Experts of a small language model: a sigmoid router.
Below are experts of layer 4 (counted from 0) of a mixture-of-experts language model. Rows are named router (the router's row for the expert), up (a neuron's input weights, with its number) and show model dimensions 64-127. Each number is 128 + 32 x the weight over its row's rms, rounded and kept within 0 to 255. Numbers have three digits each.
Before each expert's rows: "gets" lists some tokens that make up at least twice as much of what it gets as of all text. This comes from a sample of Wikipedia text that the model never trained on. Tokens count by the router's weight.

# expert 78
gets: "al", "ial", " National", "ual", "ric", " Total"
router:135142099122114128174131111121202054066141091142158096127171158095092079123196162097110163118149161139091112120070072127167107094118122115074135159118137142152134112133126150070150150113108116
up0:071132170171107150116125099110153129100146085082131066111128079090177083150115141094178163170155136155067092144175098091165118094111092132146101114110104179177094120085149145197118145147136147
up1:132112125107171164145115158073160174096140105102140177142163154109105144143185098175159143151100072115153195142120161067143137158154125128087198102160130081114131126151110101107129141125106090
up2:101197102122110174146106184138155104175083052122140086160116218141103169099162083133151116125164127127122084082142196123095112139081152104164138158064164093108140118104152156112172196133103130
up3:129164087181164168132162132132127126126045098100084176123171156132101096101185142200108138144154154121103130154153138129054186120093168124093177141121092141168167038096106077138141119108155096
up4:123093169126148134141145124115071177105160147128139139169172155092149145138160115175160165094129080113118125138092058161123110112109112084096153097136177062157079158177076151067070124098176101
up5:141187104165176141141164130154103091099119119098130095104093126135099137103110104122121172104140162177122118142140112086134122146119175124083134173133118161096162102094129130088180132149166073
up6:171106110148104043125188154099134059136079143154115122092131115114033180132172138169090163121133169119093117106120105150133107106138167138147118146094108127120127114142152129142100178117184070
up7:146147102088123125128153151106162127090144111084104163172103105111113120152096143079101176107148074141137131125149123146108106074158162059066175152153129142148148110128168179132104099097130085
up8:147169126134135082157108177165204096117101180124144152140141153148131103123108118075139124109163102140065094115066148137139115128142110107132158060118123122120092151169160198119158155115100123
up9:175079141139145120131047109160140102128102148161111089101159131114104112115135122072111115123089111150178080161092172151140165136160166114162153135136135138113154105101137162084132168173133087
up10:159098148127151110086110111129188125080134138179167095116155108138180098078124110123110139101146132144141190093134145061127137101155075082099135114186133080170096099159168143160152073161141132
up11:105169099142125076151170092105168168132144117145112146106206174119114159079137141119170135116130129145101148111114109150164140060091124113089166088130091158133082044067105155087149181141068116
up12:124126113166139161154129157118112158085103118139118135180172137128097117108115100142099138098081165142124125151150207150128090145127073114133141169135087106062131112125138108092158134118104112
up13:078100150113156118144069118192171135128095094138110110116160157109153141100089058189113169127090134129122138141092127085141173045058104061098175140089132132173149153132093173132136100126137126
up14:127120085103143136120164169157055094132076141140144160170148124066119067136184127111078141103122138081173102128132161147116051156142159071151136070078135117142156137143118114161096092126090165
up15:165091104145120141166165121072197109127105142154136117167091123153141130072164143112046155069091120118091089079106107172151044102149135107202117090139122108142061171170107109132090155133141108
up16:124100154179096155122137109120215181115158109103137165151124146108078152131152120179168088178147106122109134160100105207127144067146136089144152105101134143098098120156120094157154145110112093
up17:123135115173094168155143124073131060079204134131122169104129099164057102139159154133071131132129107133116088132120146200062090124129107116115156173077138107138136119142119128134156159127153150
up18:140131170133065070117106095208095054105070091087107140165101144167096154116103073150093138113142159156129167137097075095131106096110159137084142147172109116134142125121118124125066189132149125
up19:129135150145131115132129193131094186067147098145121139120106167108105136172127155084129132107149123130142060148103139123235070224130081148155059137099109168090114151101160139071129144159120118
up20:156083106146140057136130091113131088079150158188108127096114152147086107116139121150091118101161154097161145130087111153104094143153103110126158110116156073162100165126153104137157109149097124
up21:097165150164108144112087103210162110152151139095113109119133119105046130086172172151102157123198101161143142157125043160136116119120130151129119126170100091138059162068110131140092153103078085
up22:126162086133158123124183112123114112097116148107105133119101093123124071108106125122146119182149099163067100137244120157115110112121172149157137075147157083150142118095114116126169134112046088
up23:189050128148151121104152136145111122130148126103115085119124140083073120218201153111161107163145115093128117144088106142097065144158138134131102114132156124177082134162079132217100095078143098
up24:131106131146156090175138161105236107106128130176126108095195089152139111118136178110122092126119132167078150140138143175147102100154139119086130204096110151052126130078178119106175113141085119
up25:111181159157099171150120124131090080107101117107084097070168135192116169138083128098117169124082119113161140126136158129170130145086130084086110096119185117136106065069111126095104150093124142
up26:147121106160133109165070117108177171125080162116150119117144145105137140121110156109157144133124136092152176113112107096106078177140144054099164119126158093094123110142147143079136111207169121
up27:098180102124168139104131119114131125150134168087194157109125178095091174091127155114170109077099143133108141123106135011177065126160124132103131090079132117144185083137078147181129170124198068
up28:093141089128171089175149208143130203081056134185095110196128138149158127147117108120136105142121187063136060082110118104147150140088120130159172145107108171114101126132125099084185096161100141
up29:145103129139120072128138149184103162123139089180093111118133131134126172120105155141131143159117178133109119057111111148140127108114106159081068115199139078150046102110163130101156130117105133
up30:149150087108105140112127104087187120114145108128147104095173116145093087116148071060151131120077163149124127135175124117105147072134149187097166124101120096122159147077138128106108165149145126
up31:125166151132127077115165130149129151073145081152159142153157176139120087161182115086110107120184081162120105125169140097113101076142148104130135168118205105116089075099195133183120173179080137
up32:148176068110145122135194153163143154152118167174138116086142124148083102144148150152097096165162090129140162089091137187162181120088155114196208152118150100146103067136117119103087099124145111
up33:165150140157078125149153106081155040130093103093173151155173149104076112136174087129115142063208043120100125127138145118149116155094133091089138113093170167158106096172131105087172132161098118
up34:097150105120168149143149070104120138116141119112146150134141123195141133101100157133144111172158143145098096124115116087114044064148181152120095106118154142136178163117146137136082132152116128
up35:143138115144103091132140115126079096087118153115090139112105192125088177194126084106110100167123156140113096143096154110149130124113115107074158184140136098084096126182043114136127139152154057
up36:122107121147121149158163112133205144102136165122149085123127108113186185163132166088095111076170125162138147077092100134125165091175126073132092144117054093113185120134080117087124138068169126
up37:145149133141091099163139170142124140137081148116107132090161155108141088141164125089086134156123100159138117129167139127153161079105164092095091151139107104147114151135115199120129141081073154
up38:046116126110136075158133146172156172097123168097118108133113130088121124097106041113100155172119132124149087160122164164163109136149105158090142204140171097171141100118159102132155122150148098
up39:196091158147101105141108070098139114128148053175104101166163109110172180148168120089156138114125101164121138179087119107144110095130126102090194126161140146137135163122161123044141172112084125
up40:172122152164154131188150090095130115170174133126106112090109120123163110127161199165142109101133111133153139051127151045110175133130175162135138113115133144139152164148130145142178182072082117
up41:121091084154135126079116172176152116099070191122085112151163154125106090170110089134079144176066131058148179111140189118119180146106128112124137170101118114088117126119146193166186124122125123
up42:208116136104123123165146065126175178094133154173122102119172137144094059174124176192120091144106086127098159164040128135081116182148154111097153146119141180112144155169154153148098109109145081
up43:164140124117129164127110127112122072098141104126179122123180097134115101140181076083126118073240146103104079108152091140096097100119145099109171138092171079131204139158122116096122147099154154
up44:139140164149106139096145176123168165094168173143155125100178105120151168096097119085117133164096073138133153144139124133137154094136105141086126116133112143079153140165127081094141158175115092
up45:175125104129103114147145154083135168100107122189121140143160133095083104143102172175102147161131077103060160111170142188090101130088129059108178116095098080161106092189090149180100110127143109
up46:186107125097092093168206090120161152144152153090151163113179105129086113096119148125106143100122111152097163150170113073223129080137101095121119147110116144137090076112163164067181163163143171
up47:084204113168121170150107096096180138136158124161123108051120099100093104094145164126135086020076152084134127108102158134089080146140119119131194177118099152140116148088158155097093124080122164
up48:145142127168123131046143113159127114146104105109130165150091088107088134122126124102102127122137102142071126137180108143053060109130122155114102135165106143164080109135102071206133138175118083
up49:169191105104112133128128093108129159076165066121149131137131140114100157109187121122156117097137150144166147108087125159145159098203118129090078151193162133115114106063141132129134157108067108
up50:142144098133105141155142138141173142097136142080091102151106180118151170155184145144173133131115115119134145131119135136172164086115156088126191101091126157167143147201087059078108162076061069
up51:128158115090161126123112066104114125161179143102084141087103069183142192100060116169152083171117121130124120156145091116127102092114118156033142199137129160129115162094186147161115141085130150
up52:198203124097100126133115165156133117094164096107113095156137141176080150122159107092105120121168155119098074123088123177117123095127099189112110184165114119093073105103145163113105130070100147
up53:132135100187111147111084197179102152147165149126063113173123148106129086121133108129131090106133144106126131154097136110127123145172129119102134150135157108075148066109157125073149131163150164
up54:148097068114150125126161122150170143111148138101147113107128046149123168088106145115107143075104166102087111075128143066088174144095132128122132128151150220102070118100178144059146171156127096
up55:118094093113159169144134141124155177074078126166093091131166113162138169139144165151071145130117165117137150091143117133135142096154114082146094103093145064156078121116153151094111098157121160
up56:131067130101135098112148106095098158055049133097090144139102094114155094148146150128127166128120172106143132120169135115115088108135196120127148127152114088124092104119139161112133159111111122
up57:097145111130110112073106097167135127107116123097150187147143182077113137081126116125097150156161153167146105076121129152120065148148101078074180120164108183106113129100171137108102138160115149
up58:061127119145169103111120129087053065105071173121167140076070115103155113094139154116127090132160121122149172109129154095089119084107067149096127157122140135133117131131187125163134071170117089
up59:082118119123118142117151127160157190110100129146170092119132144119141123100146169074158182132162165188094100180151054146124097105107114120146157127129152134076154155078120169163112116158134132
up60:078126155076088155142162118152119098100155143117118124150180103129112173121139061116142143122168121123051096117090118134111121140145116131132119127132129104165101169193135071129114133176107061
up61:145163182119145152153117106100143112107143107171069173079175127093116177163176179187077089115094101133071180043087128111143135129180126194100136093136138119118126149078177127096103131095106156
up62:129159156134015182151084136138129165168123104128118142082186149149093129105132077126144132172069107098077135095145160158221091102189138118161129108091142172073096124118093169130187098135175113
up63:116166131180168118132120135090137121062121143117101095110176151172098138148118096170074137124199169095145117141109153101084092128125129187131162099075116095182194114084120160128085136207154060

# expert 81
gets: "li", "ter", "und", " inter", "unt", " I"
router:122162182152179133160164144114098111079157100146135128161137171041067129143148135050132176103145168113116108128096135051133118059082104074123134175149143155091099141155189203103155128066109123
up0:144106144181154180198091129083102109096077126121096135120127100119153119174121095060153162149127185084143110138138110107204161115146200092099106145128173115147110115109151133067155094116166100
up1:112137140169111131157127170109063171080158127096078077190134182102095137187138159131202112152121104174084158133088165126094103132125124120110122178128114081137095160123050133105117109138106118
up2:149138106089153116125153097106099170143108109118134123119097159089126110144137137220131189094102074094078167130067136154168139086124044130114145163166134164165100078087152128147138187105143134
up3:110150150083130159123180145164141076143070136095075163151163146110160153150155156101107107191104072137156154077132084134096109110120134136117142103118208070153117108113122145107139112126064103
up4:104162155193122118201163111133178099122086148077120158133139165109053131110090127108059147172081167188139192121141146101102165104149140123085113144187134148136117163105140171085163115102105165
up5:108140132090139141164190118096132130100148124176134149134125127183113130145188122091146179125163056065140166117119186157159123115047137137135146128119175126132150145155147197115192134073135054
up6:127060223121151092097134141177153123100139137110082147150125141073128176125161128110117083191164161148133160095163186095096123088167177152073126085085122087131090164172137181204133125086094091
up7:119159127142142137125145118111139153087182159133132150098115143089148120077091129134115132120118123122091195132136106089138130070108135064115105129116079133134045110156139170172167132173101041
up8:090133130128114136162141038138153159070077135112145198154118098122055112160163080153098146154170150109115167118120124172144096052096166095149111150172127103113111149141135127126149180113120111
up9:131175055167150129160145149183090095118126117157151156099111180107131169128178086053197175101102144136107078135174127098158090107128132141112143173171162145118110143122158148077113129057125136
up10:102200133192138151115133120169053099148116137111152147141124143072064134142165148156118167184089163130195137197144129105136136115153130166062139179105182110084126118139139148159168099123149060
up11:193087120146132185098158085172149144125118122156141129117133117100145112130161114073079218184123124137165058173138114075098095126104110088065082131165166131165110101103097118123172107078118079
up12:106085111117150128150098131100133131145162160129117133111133164102091088124121128152156125101122162140118106114086175151154118100134103197150119133170123134114132168087165120068122193100114127
up13:095135137142126099124143142131100080149116097113132144117126141171097174152141115096116160131133147131108148129146144136137094094152135104070100136155094129071093162120162133152108151124181134
up14:111170096099209132103191183141124150143183102075092191100092108127091132102187179139165168124150142152167158094059161101146109077108076135093086107175178171132103129111143111087123155104098106
up15:145101134177156109174143132082131117145159131066170133163149073130090126068184152105126111118115129055153106083093124134117108104149047097081178132159163181116059113161112124145146126104118045
up16:050132072139119168118100152173142132112068080158142173102145144115124115152145104103194126127178083127176087157139105124121162077131132107123113131147120113130117116055151115161106114109147124
up17:101123139111130173148182132197122130130046137071098121202133125091102150107146106133068182129130193073155135127139122113163094127146127135123152094124137157127158170104124114139074178092090110
up18:145147134140221113208150168099121144089128141165087123127115134116165154168110151092138103106128088176120134169131163080146155104119190092076094144029097134142076148083164179097126130118159070
up19:126162130128142121150165122175159106059135117093126120143144108179140112150148184069129113131173106168087125099180076118130095070149149097140189186129115153098101123100112183093090190141118153
up20:210162087109114073145117180154110153132086110149167163091126143151122149196109131084104169132145119126129148098141080084185074104092206152111157152130118182081151170135157105129092107079168103
up21:145176058097190100127197132140060061120166138144099117148082102112096121142160111177162126156170103132115139142100106075127107102099132139114097174128136166178091080068161123113126143125140090
up22:111203100067150183131142171156098171133098120151121180171170134085085132127141071069107148093115075119126069186051134095113151141082105121144129179145124170133159095153156181154148142108128100
up23:106140167152172174169184136106148132101073131117167174127118096109043124163151104095114145112179117180132047083170137111069112013152121130093103133135091121138137090174167147120160171095061088
up24:131133119138202170147137159106110171124167102059137190171138110176135104153195151098164080046193142144076124079123113120161144113104136065162156166107124075121035162146178107119119137105108150
up25:124173148207141136117097162140141158072164131126072083132145110103138159129134099135093089146110134122211140127143127090137112202171064085084125200166175193076079116110177131100125077147110041
up26:137165117146166107058123138157185111165103159175086114146130097093186098091156123087115100101102117158158092126154146092149141135114111152160135131166121160119078131065156132126152114132121114
up27:073132145141173165114123020134169130115110076162119103128100186095120109159177162106082143149090135129102111077140138127094147111132149080154161081156079114084146140087153108117146160150162130
up28:125136114108140120149118151192115171113134137159143151155124098116134178116162093117119167166126129107177113135093180167069164105047183140114126173188148217108179119131172152100173163142090067
up29:071163202119134088137082119153155166116132122146146090131071094053146110146142186069154120119157146143163082094189186118122192118158158090135128115213109142142149035078158176088204190111110091
up30:122156125039123111117109121122119140125122174164130097140125107131075114092155124127045091112177078133149160101183114122161116130029095072161157156136133126091125133127144149145104166062155108
up31:158100109150126173133083156125178168078111110128150123133100194129112088120151143075140102103175121125147094088018178165117118120184110103153145139124141167113122161129167131132150149172101087
up32:091132184125134145118094041173090144208102158204127135058094120124134123091137160122145131118115111059100090113072121083111151063167171100129141124122140161150121125116140172152140143076139141
up33:139157162129146138165123100169143078184131147152171125094123080141084131108142129124154136107100099116121133136152134139149112110193113184074119137073129133067108121084184167172109130099173080
up34:137167173128118086134184118139079139090133130146092115084118083120090179146127138088115155191193111147183136183097110067134105155088124125135088195148168139166100117089143219133137127090176110
up35:172095120140153124163113156148110093134124125110178154171153071117137140131155155088118118144140128105130150113082142059192180112107090065126102139109154210095095096149204115123210107119075107
up36:116150095109133097110094149128086097107130093123086160129098134134027134154185169085110129179135100088106125136114093119117126169183075136063110117171137139113087146192224108154098132128121128
up37:062157131132134133167095125124075139082133136145162136104153106036139159178144178139124145077199130151164144151137146124117130078160174145143135071053135059139151130125088081153180059165137094
up38:115157179089080130146148115183114112136099167155107144151095113065100097107192127109068173120079148113118109178165163119186098116200094087164155093109108111145134120176118140116185124142126107
up39:102152098051146119131192196144104111138072147155103114132174137104098141173102145135140100097155137064078103118103080129140102122145102143141147112146211156119099145136182138156131150124118130
up40:118144156070150100117140148198154132098098080189105095108096192167123146178095099074074155153094134123120134092158183081117116135165109099137088124084153166096093141071148144161105112127130136
up41:119090147175075079124129170098096083136161085203158114150128176167055133166140126097127077110120133107120176108109133178087111093183107140155076112115163160096111116200100137110148132168145052
up42:101103111155219167154118128138125130123126151129076094156129155148137106158109168134116105133124074113081163183084133100111088061201148092170148203127081108092120145101165163086107159139136167
up43:089112162125158078100080119142140123098129146118151136108127109104170143155080170101117188154074172085096079102158103086111139115157107102069131127138140189140125170127119124119154125171172064
up44:129090068174138124131167139162111110102104136102095109112136098128071100138115159095179165175186174126130086160067143081158143143182085132134119115143159153130068165149127143111113149139153090
up45:113128159087115136114141146106162047139123153184101147094113086089139132166170119092107121067194122127114095103099096166072116044111165132146168127157151223172120081125184116117138140120134096
up46:145106179114130070081177147137155152150108122152126054165113143156138159108202158071183117152160145137102142133110106110122118066146137071154140119144173087182103167162125155103117089074113128
up47:109117076130134149131121149067116121063121053178057130146139183121126128135121130115108113161127163120113130157165099111131160178147119102096133166195130146116118143216114149110176145195140143
up48:122133185102138097155120155085160117076176177169139057128116182092089118087129135122122101127139167137170123138131147129146130095119082083124072070151110179135157180118159171162150167079106077
up49:117119130098135112112141194156140096149057076153127139120160133166082154177129126096065100099137162098135136126146080133202098160091059138114138074112138143142133128149120140135110148139115209
up50:077119132140147149148168132106144180069159101121072154156122087050087205106139135153048183116131104131073071085116102184145185091201107106094106110145114100109090134166197115100142104138107136
up51:083162124141171156149114112105116147085169106071048175115132149113060102125129133105145193090198169119124114100121134130102166151141156160139115149099110128123152099133161119114196143181116125
up52:108170199100136120131140118142076125103171107167078093185101096123098140183145103037151091103209150121138102142084102105151133088130113134184115138112125132159140170244141162158115116159130078
up53:131165149128103091071106110142178173100143141171163121157138143154096081093147149087120153078039156126114161169082139128124095117174135073134119157181123151125128142124125100122114155155120066
up54:080090110160132155182158105145168115098130092131086144149168109084105149110070108085150176091139129131082110121175127140133115066173130115145162126138083101146158113165074163082121126089142109
up55:118136128173102138162077167114086119117091067127108155139088144058098125117116149123123165083137132157142113069133152114145146113076120104126159139106143060082125112115158162140169136063123108
up56:104197135149161141099161157148136211100154147181085113135184150116167122082107137104099092171088190110171176125115098119169086158131095111128145092117138126091093096103165115153159105174188124
up57:170156128156109135148122140153126155083113164113119149181115155146098094174183140064126120165164149133102134110164107126082147189150147160092137120164126101105072129168109162135086102129052116
up58:107099202161088120073135110159105122168060150076144174154140116115149130126159102125139188116123103076144203095057144178105171108113097109095125127163189133086098184173136178133151158120137131
up59:095163140144146099197113127121094144110131148175132156115107113111130125147085134148126133096125170119125097136119109093112157046090110103110127127153116117089066156124104100101184164148136075
up60:131185145181174139172119160181093156169166157120079092163083147106179190155108186102160138125124160075125159114102172099141124184149125134124160100062137110150092095121148147094088156087137096
up61:151178142079149160112064103167143147120093121048071127074143156127164133133184123110107126130129141111143059155151074117143182100136066122143115164135163175196149142152189206120115137124141092
up62:145164143124169152085100125129086149089148162112087187169116165111085128158175126086082132127183146094124165135129080125116145144150119164080164139137162082140091099156133129166135141129076120
up63:091123084163187119102121125171137107148099143101111147193113153098022104047127156163113149109190147127114140150121154108160102086111135115154162116146187139081105125134123169157180126158067078

# expert 87
gets: "z", "hi", "é", "á", "í", "za"
router:163099095107097144095144167120120125099147168140149154149181150080123104133123108143170182097128141161129148136165123111098157148175116057105094223116147131104160165194148128141156185084142113
up0:131107194173123095153114156132081140111124189142104130121131157079122178127124134139119143082107150054185158116094146071125159173146107134068116068105150167108122145170139132141136129079141106
up1:159110129104144202101129103185089188095182144135088142149121126144117104116096063096196143088191091135101147171125156128102183110093136167065173173103158131079145122184109130099238173133081108
up2:136099112080105153093158194120137115129181164152167140110170129166113133096185106106094123101137172131176177118129122142146135138165036092139155109126100127106072128098150143143126142143097154
up3:150085106105165106106170182111074180095048135169123151135102149074103106111161092153140132117114125088141091163087117147110108180121069099105092117174125070167148082073110146075140166096204129
up4:145138093100147138113150123158178155093173115155148109192160038114093101187103137143114136147131152085135099072082139174110166079105138098141133104198184087177064118159128099115216138115152080
up5:162129105118117114082149156120169105092098110155153114173147178126102128156107128114141175131093102102077114121089114177130113120173141131097098108175103174114104137129184162127089191124120133
up6:102154134108115157125119120130159163061153148123139131116163087167184132113139116119116093114153074130147054149086134131136120118192133088119123151114161103140148127190144164084110154084155181
up7:116141108120172177084171110143144110103162130087067110186111162113104136145153133142075172169113163118154143110143158135102079203153206142102095089094137122129101125134129094125150121123126145
up8:146055148127138101183147101104116187111097167132182098145174109156143106108145108162129166078124201138063135128175115125097103121161157121078131086171137131072092153141130123132159126110109126
up9:174107104149110124148178172118147135102171163106151098182118161129127163123121155131160142065092124077127155153130194123164070196126137112138217129128136109133116112133081192138093171084117085
up10:164112107100144088151150105123166155128094167118161114145135153134224071097113162154100151140159175108154072053163142176103101150160103150128120116085101114121113127141135167141098114124089050
up11:096127096113188105036139113081170112123161088134125146100085172127121108111122153106144099145164200201124158167097138043140137148131154083116123125144168130072085111098161155120131166143141159
up12:172106170122089162195128114080111132111117126134114128169127102125137190137105126158118133089091139172166131146142152133138121171149124131123106100136100120088106111103117165181073135099127110
up13:119107142135143106107154138123104127105127175077115109094100200055148088085148190153110121120204108165182162113100121118174125150094144121089138146090157166130144156135113200101071140071111172
up14:164126178151059076149146106131087146147144100106161123102169131123079192115102118148207192163117168162093076091138130079112207083140148108112174131141143093112124160116097125135125151106099110
up15:133227075118050141158129125134087140121098104130119139087176095099113119122125082130188139122085056129140130104106156140149163124161117114169141114115195103110113079111113157120179125098194143
up16:102129093110132193071083077114130176102142138119156127105091109112143093061201088095102053130134107136143141183154183126129099166185135111178154114124195116090141099186131132158183125095102103
up17:135153147148147170142124125118112091124105103124139119116123157100102135139142120135171168081105149140101157110135120198141119146114110095074130141111129112152124067152227115094145236127146099
up18:185101118126074113106125156097113143075094213138153130172113165083126124135198103170122116122142196144086132103160166137137113138147140131106101136166188100111084204148085136104115136100103094
up19:159138085095204131084165075102173120180104085125136154141141127151143150162158137100098069110104097084133187086108093133063162152078176130095147161122165144083178077163146142117150157076143118
up20:148136092214064138162140111111070205120149139162083164131178139097161123112060143157114141124119122061122141087091165209125106128091112099041128195155140126084118139167158074126217109108138097
up21:097137112140138123047095139148093136144097157134095145113167150088123137167127147120157154140140080093151199091144140138171153126143169099116151170180121104123122173141137141112086086158093115
up22:146166089148142143113134153131116126126113106124162144102212223078074058119122148126164184095141104124156120192100179141128182183175097134119110098130141121133186185122149155129125165144163115
up23:137131104106126112168097155167107151166145114186110172124195129120109143058130112101177137063160117105133088123182083131107152115130104124132154134110107082091082126150181118104163189135135153
up24:109124116113157130097138146137139191161140140161123177129180071060118123125140207133114150089127153105114137096133149078098105116173166138105133168136131118130146102129092056171142176120175131
up25:144077196094098101071114127130146118113094100184130162091150091135109115103132105153199176119146148086126131125125128097131118119135158092120107139150117118153142157081128136124122140068143137
up26:147130075128132113074111129141164144156121082140160143146162156086115080120119175086147129121169147138132132149137163144124137140150131050112095118141210113158088145136092069115145138141072156
up27:160207168123140140102155118177158154082054154097103177120172174095109102143100131115117151144156128134128167123151133115138104093169104156127100155164125132074154124113149149075185122122179033
up28:111152200153135135111141069133156156112103104145121202161153138051101138114154126126107169078204154145135126115148110164115120149133133175103088155062135148092121131177133071133189165125083102
up29:136128150163122094188143038157161130126136118050114142100155135136153107080129135187094119138122147094141110103125172157143102128144154071188113095110122132079094122157144134179201091154139149
up30:135127138089111111119122170109162131060152138104144136105158154112108152127126095182165137095097117138179103095132170135100123113204060071149143143152099141103147158193207081159129190133088111
up31:085110093132141162162089121109176084075063126087188118167064089088109125140124105074104091179145109194105122129166100133127188123174211089158154168153164128129121074128146152107151129113109130
up32:096118100126125087105052091121090131094131201062118116126163117150140148113110095145116173069169166145117120174133163174118161168152102116078147087116094065149143205132086164138147156058126098
up33:175112074153155087151117075091173151140132170156121118169177137134161129099142141038151149114131147190107074125154066078128069139162099102077187127127114164145130107174103170153135148146133124
up34:166179179095159068189134148110136078137135185129101106089111144125189107120102131131144147090102170168123171154133080101142115092155100090113112117124117163114139160160149104153152171096078094
up35:084182105145172124167157086151066072129122199113144145123164154098087131106131118162142143088134097169141127142163140145152108164160147119103161111104147099107179068120078120191166166071136137
up36:031151141083095166134177125131117174067093114143092112160173108148128095198120111118096144089108145133102150106175110089085108138091126133171131118149202095126211106144107067131154171146087176
up37:157116128142082148149147120113106169111117140086146160131136149096132102126131157140136170102103171150155187140134137109099118108082128108107178100142115156099179199103105154125131141136133077
up38:138174091105158155135151104093168162146105162134119129155131160151120094037122158136171150129109114187177092131162132128125112109097181130081181151133119132127115159165111168119140155114068123
up39:124187113167138116094136198123134114099115063137096117147150093119113126195159071135129115122135072172146096111171123139099136137144143072090102138084128165137146110089159139115100093089149140
up40:146094134105098091184112139092126122101123097086154155193217164125095146068164129080206123080127122112106086145156156111103102158170145104168138123130154139132151137165146140147151137109107146
up41:129176145152171162121118113130134146167124110163081121117137087079133106114212172076102076130179107145119145064134074153122181117114218094139115153138150160100156133156137181124102122095147160
up42:168154165144132159095113155100114187086102148137121117164097161149111155095130093142117178116079128164120115111201093184107151121141100098105051144116106186144145039188117128149157118115132089
up43:145165107093044116034157145132142156102100127110154102185155148141121092175173093061175115140106130093109093122128116114087169095081144123098170176123127126162132131164091138203157168127158138
up44:141077064156177155132144144187115192142147186200137153082159129128103161113061111162083195158135164126155128143191113090098148081083137126068151100195099123150090161124102152094181116121143101
up45:155065138128213127111116114121109168089117161166111135061113075107151132138162126110141095139079132153136097100104181128065176100147157100123087142144100134084127078122159107149141114065104090
up46:152114111224138138200142108112166133071065109164096159142142152052130175126181101088122118086152073146106149118141146093100183156126084138070172134112115168133131118152133092139164131146158139
up47:162173118131142094190085112126142164165149134129109102118167105119148096127165207171132120116132129137140153087120188114168135154134144133109114192117149171133130163072138097080152119101137143
up48:126106108149135113158145137085175145096107139132113167152182146125145113118147079155140152166085124148146116138134123158123082151139115103143160223126095117132098132131177180110112158136139138
up49:188126094149144182096134127130136147103101155104129136124156142082147095186141143099164160127110095135128127085137176066190162139116234130143134073168146098092141121198085133131150143104158098
up50:065116069102197144105207151129171157160086126129128107127157096156128105152149121071165143150135056108096127177110103137102044081177126115122101145176097133110132164168142093142111160135104100
up51:110185145151090189119172139057085081151160025142139136105108129112129123147152105111101124142065097197116110150227125106123158087184154065155092124101048119098112104105118118175103108082140097
up52:117112144140116131107109115150129091114124130090103127143096147085125169135107069095174149130161148107138124163073116116052152140217161187109122152157101140204078087117134185170162176116139082
up53:111084130145129147165132150148150171138124123152113152084160086064148126176088124121140139115143128153115090157107142090070196151187117200044143112151146107165162154163165110129135098181149140
up54:132150131147167101128148128149108135107120163099107130149134127184096179109091081173079141107156155154114137148096167090062136206117105138108166116136117084090088135122152160135145160114132135
up55:182124098069127130157103163141071148145076120134144143113084188118136117067104079165102183143131118182140148157099179166193182091141144107094155163107062122081107137120170103128161112143122062
up56:116146105102131094115143099129161144127139071171127148097081124112126040118157126114100158081132149134149099137135155174141176114143118159080159088142090081105118153109127139164094173096120170
up57:121119152082170082143139183072136117106112112149070041113134139179071123115102116131133108190174092132126133154131165149129102170143176173111117133133159120129120089170097232175106152070139074
up58:139139145112126119083136127128115133118135137144096144101147176122069120128053144125180104123094130118086126071133089140104132133132131099142138103163155131137142151154115176175179184136141125
up59:144082108154149184129123123118111193150157170124131147146144153120123112147142110129168109050146129049106117212132143107101098134141105131111086096185071152090133166180146148186119163136110136
up60:168139062114111154153172103096120107122080138100085149104139123080134123150095129179112175207135074099111170172172126109157138131094160117085128087113122115093128114188093177159136156073108151
up61:120090127164173157115084136110143155113114147098075142122126125111140075030155175158150112151116134172123087120134142132111136098132147131127065081153194136149103205174110127156091134167090136
up62:128115124163162085116123105063092172072153133074116125096108125093137095149165145160136093147133197114112130072025183136077092141161101127070101164114088176035141189058109146114142193132140093
up63:128129083114125059137137161075089172129093152160092113141114128138110124177143178128142077069164113146119159175147144075086149145150117090115112128136189100140140150114204148104083135135164176